config.yaml
moe_layers: [1, 2, 3, 4, 5, 6, 7]
learning_rate: 0.0075
beta1: 0.93
batch_tokens: [32768, 65536, 98304]
Below are experts of layer 3 (counted from 0) of a mixture-of-experts language model. Rows are named router (the router's row for the expert), gate (a neuron's input weights, with its number), up (a neuron's input weights, with its number) and show model dimensions 0-127. Each number is 200 + 30 x the weight over its row's rms, rounded and kept within 0 to 999.
Before each expert's rows: a language model's description of what the expert responds to. This comes from a sample of Wikipedia text that the model never trained on.

# expert 16
Description: Broad default: sentence-final periods before new sentences or paragraphs, table pipes, digits, common words like is, with, connected.
router,176,220,190,228,175,260,209,180,164,229,184,165,198,194,196,265,163,162,245,214,213,196,206,208,161,248,166,225,174,218,187,198,204,167,230,268,235,203,215,185,207,226,245,224,213,166,251,232,257,194,209,197,167,164,191,233,181,183,194,202,213,164,180,222,217,195,221,198,246,259,179,265,237,212,255,176,160,196,199,180,159,181,214,172,173,245,219,173,212,187,204,194,167,204,143,208,237,152,237,182,230,219,208,146,217,188,191,168,216,200,234,169,215,253,190,259,179,196,220,138,201,187,229,178,187,153,154,163
gate3,175,183,168,138,200,162,241,237,169,153,219,148,155,176,218,205,208,146,221,227,159,178,204,218,195,209,156,215,163,223,211,170,275,203,177,190,141,120,178,191,176,204,191,194,192,172,205,174,176,277,192,188,226,210,193,223,136,182,185,227,205,231,211,218,174,217,210,244,212,188,211,173,234,165,179,249,196,179,228,178,226,244,168,186,166,157,220,216,191,197,234,226,195,227,175,179,198,194,194,198,167,239,185,216,199,248,191,199,184,176,165,177,215,138,183,155,232,212,158,224,175,172,155,216,207,238,257,238
up3,154,210,178,169,188,162,154,229,147,237,169,228,169,196,205,156,207,184,246,232,180,230,240,184,204,219,202,213,154,217,213,206,230,214,204,229,150,153,204,240,224,194,166,209,224,248,198,178,186,211,197,196,205,209,255,177,203,266,171,156,197,182,191,174,198,164,245,223,229,153,158,220,235,173,250,192,227,185,197,159,161,192,172,189,117,171,249,241,128,183,179,200,200,191,216,238,222,165,257,243,204,212,262,217,238,184,192,190,197,187,157,202,200,189,194,251,204,184,186,195,206,168,193,186,256,185,222,164

# expert 51
Description: Periods ending sentences, often fused with word endings like ed., es., )., and also decimal points inside numbers in tables.
router,169,249,174,235,201,239,169,183,172,144,212,230,212,248,224,161,195,184,186,216,188,211,143,187,217,252,168,174,252,237,188,184,234,252,196,223,171,253,189,264,176,228,164,195,161,165,214,206,191,192,226,192,233,177,158,245,172,152,165,125,210,203,172,196,215,188,221,228,207,209,170,189,157,219,220,201,191,170,196,170,194,209,200,211,172,215,187,203,218,259,182,256,222,207,187,182,202,164,142,180,219,225,193,179,184,176,194,175,214,169,173,178,264,223,186,224,239,185,244,215,247,154,164,209,267,177,196,157
gate0,154,212,181,176,184,198,228,204,206,187,156,136,197,235,209,219,176,174,212,204,160,175,172,171,198,225,157,260,203,211,177,172,176,189,194,260,215,203,183,192,179,210,224,180,202,269,229,249,239,192,165,223,174,207,174,209,221,232,224,220,174,213,166,159,201,231,202,209,241,285,212,250,186,249,180,122,249,168,197,171,148,186,179,162,195,233,180,166,205,186,206,179,152,163,177,177,184,219,184,216,234,223,197,184,173,172,167,178,199,138,185,235,215,237,250,215,193,216,252,160,198,247,185,217,173,206,248,199
up0,220,206,173,239,147,190,159,154,208,228,182,243,223,198,155,208,212,176,209,202,212,202,206,147,253,229,165,240,255,185,188,158,158,208,224,176,204,182,206,149,206,173,144,247,225,208,229,155,246,205,198,268,200,189,220,145,219,178,212,206,216,206,244,245,265,161,208,270,152,227,221,156,198,180,204,177,247,234,208,181,192,189,216,149,201,175,242,192,215,250,223,163,202,190,217,180,243,247,203,225,217,209,155,206,201,213,179,213,229,175,205,202,171,202,202,188,168,180,219,236,160,226,164,221,187,201,237,250

# expert 11
Description: Word pieces containing b or ar, mostly in names and rare words, such as Bir-b-hum, Bess-ar-abia, B-alsam.
router,229,152,194,197,189,180,148,177,236,241,207,156,232,160,186,194,187,213,181,207,178,159,160,166,208,147,156,210,223,183,171,191,205,239,174,191,239,192,260,212,191,189,205,154,204,199,221,230,230,193,257,225,170,169,125,186,158,241,213,237,235,173,223,144,211,164,201,209,239,216,225,217,196,164,193,238,175,200,176,185,179,183,179,243,155,226,157,155,189,193,240,263,196,263,179,216,202,211,171,205,214,204,234,199,231,271,233,174,171,214,184,213,136,192,178,198,217,220,204,203,238,209,222,217,209,148,143,204
gate2,212,116,221,161,207,169,196,199,152,149,187,173,216,189,196,206,217,174,175,225,225,173,191,286,184,150,194,207,173,199,186,208,210,235,213,184,155,239,228,219,202,201,169,168,196,219,164,180,232,224,190,176,230,240,171,146,193,244,182,230,163,206,209,168,208,267,227,165,197,200,184,201,197,134,237,209,293,255,200,203,228,169,201,176,196,186,267,150,169,206,216,198,213,219,219,163,169,214,219,161,210,163,231,189,214,202,247,204,160,207,217,186,172,166,201,215,199,222,221,237,225,219,229,196,217,209,268,217
up2,161,190,240,208,182,230,192,191,236,167,232,217,192,189,245,134,222,209,160,232,220,190,267,237,180,206,270,225,197,196,182,164,160,195,245,190,172,211,158,192,171,232,213,234,216,185,207,226,201,176,217,251,283,226,173,205,236,271,176,239,241,226,220,175,184,178,182,141,204,208,171,208,173,242,212,210,204,234,196,148,226,246,207,234,204,178,223,189,171,234,192,244,169,187,155,194,214,198,245,208,160,244,206,213,229,206,210,228,186,236,202,166,172,199,218,196,186,170,239,192,191,275,200,184,161,172,236,192

# expert 28
Description: Pipes, periods, commas and semicolons between numbers in stats tables and lists, and the N in IUCN 3.1 conservation status lines.
router,143,242,200,207,170,218,227,215,183,231,141,243,219,203,211,231,181,167,209,237,156,172,173,193,179,269,163,182,220,241,204,160,192,178,180,204,236,144,187,185,192,224,174,213,162,180,255,233,207,202,174,290,221,175,227,258,169,159,188,174,228,208,179,208,179,189,219,170,237,256,202,224,257,126,228,179,204,198,175,194,168,177,178,156,161,219,209,205,224,191,189,222,186,198,171,227,218,178,200,177,224,203,229,159,202,186,205,170,215,232,229,136,243,236,176,234,177,161,210,186,191,162,187,190,211,163,152,202
gate4,203,276,217,223,185,218,154,195,204,200,191,176,125,252,216,200,225,182,189,176,237,189,189,178,170,265,184,181,194,202,180,197,194,218,156,135,181,176,191,140,214,230,176,188,173,204,185,163,180,169,218,277,208,187,215,189,215,189,247,192,242,190,214,172,171,190,214,142,204,180,227,238,220,230,197,234,153,230,202,204,156,231,242,201,176,246,181,199,190,193,187,272,202,235,217,176,165,222,223,215,217,213,167,194,186,206,124,241,206,202,149,183,186,208,255,172,268,197,178,233,177,195,217,226,256,209,199,220
up4,213,188,212,225,210,249,216,176,256,150,214,226,187,217,127,170,226,257,232,194,195,247,170,157,250,182,187,194,127,163,167,204,152,171,191,246,192,214,229,160,235,191,188,191,210,191,209,182,182,217,173,231,168,226,188,209,181,137,210,154,223,218,160,234,175,215,201,183,227,215,270,190,154,188,234,197,225,207,232,151,148,183,191,212,273,218,210,213,191,208,168,201,165,181,213,217,215,222,209,182,227,180,209,214,210,248,260,185,194,211,220,201,203,205,286,191,151,204,221,174,198,215,160,212,167,222,219,169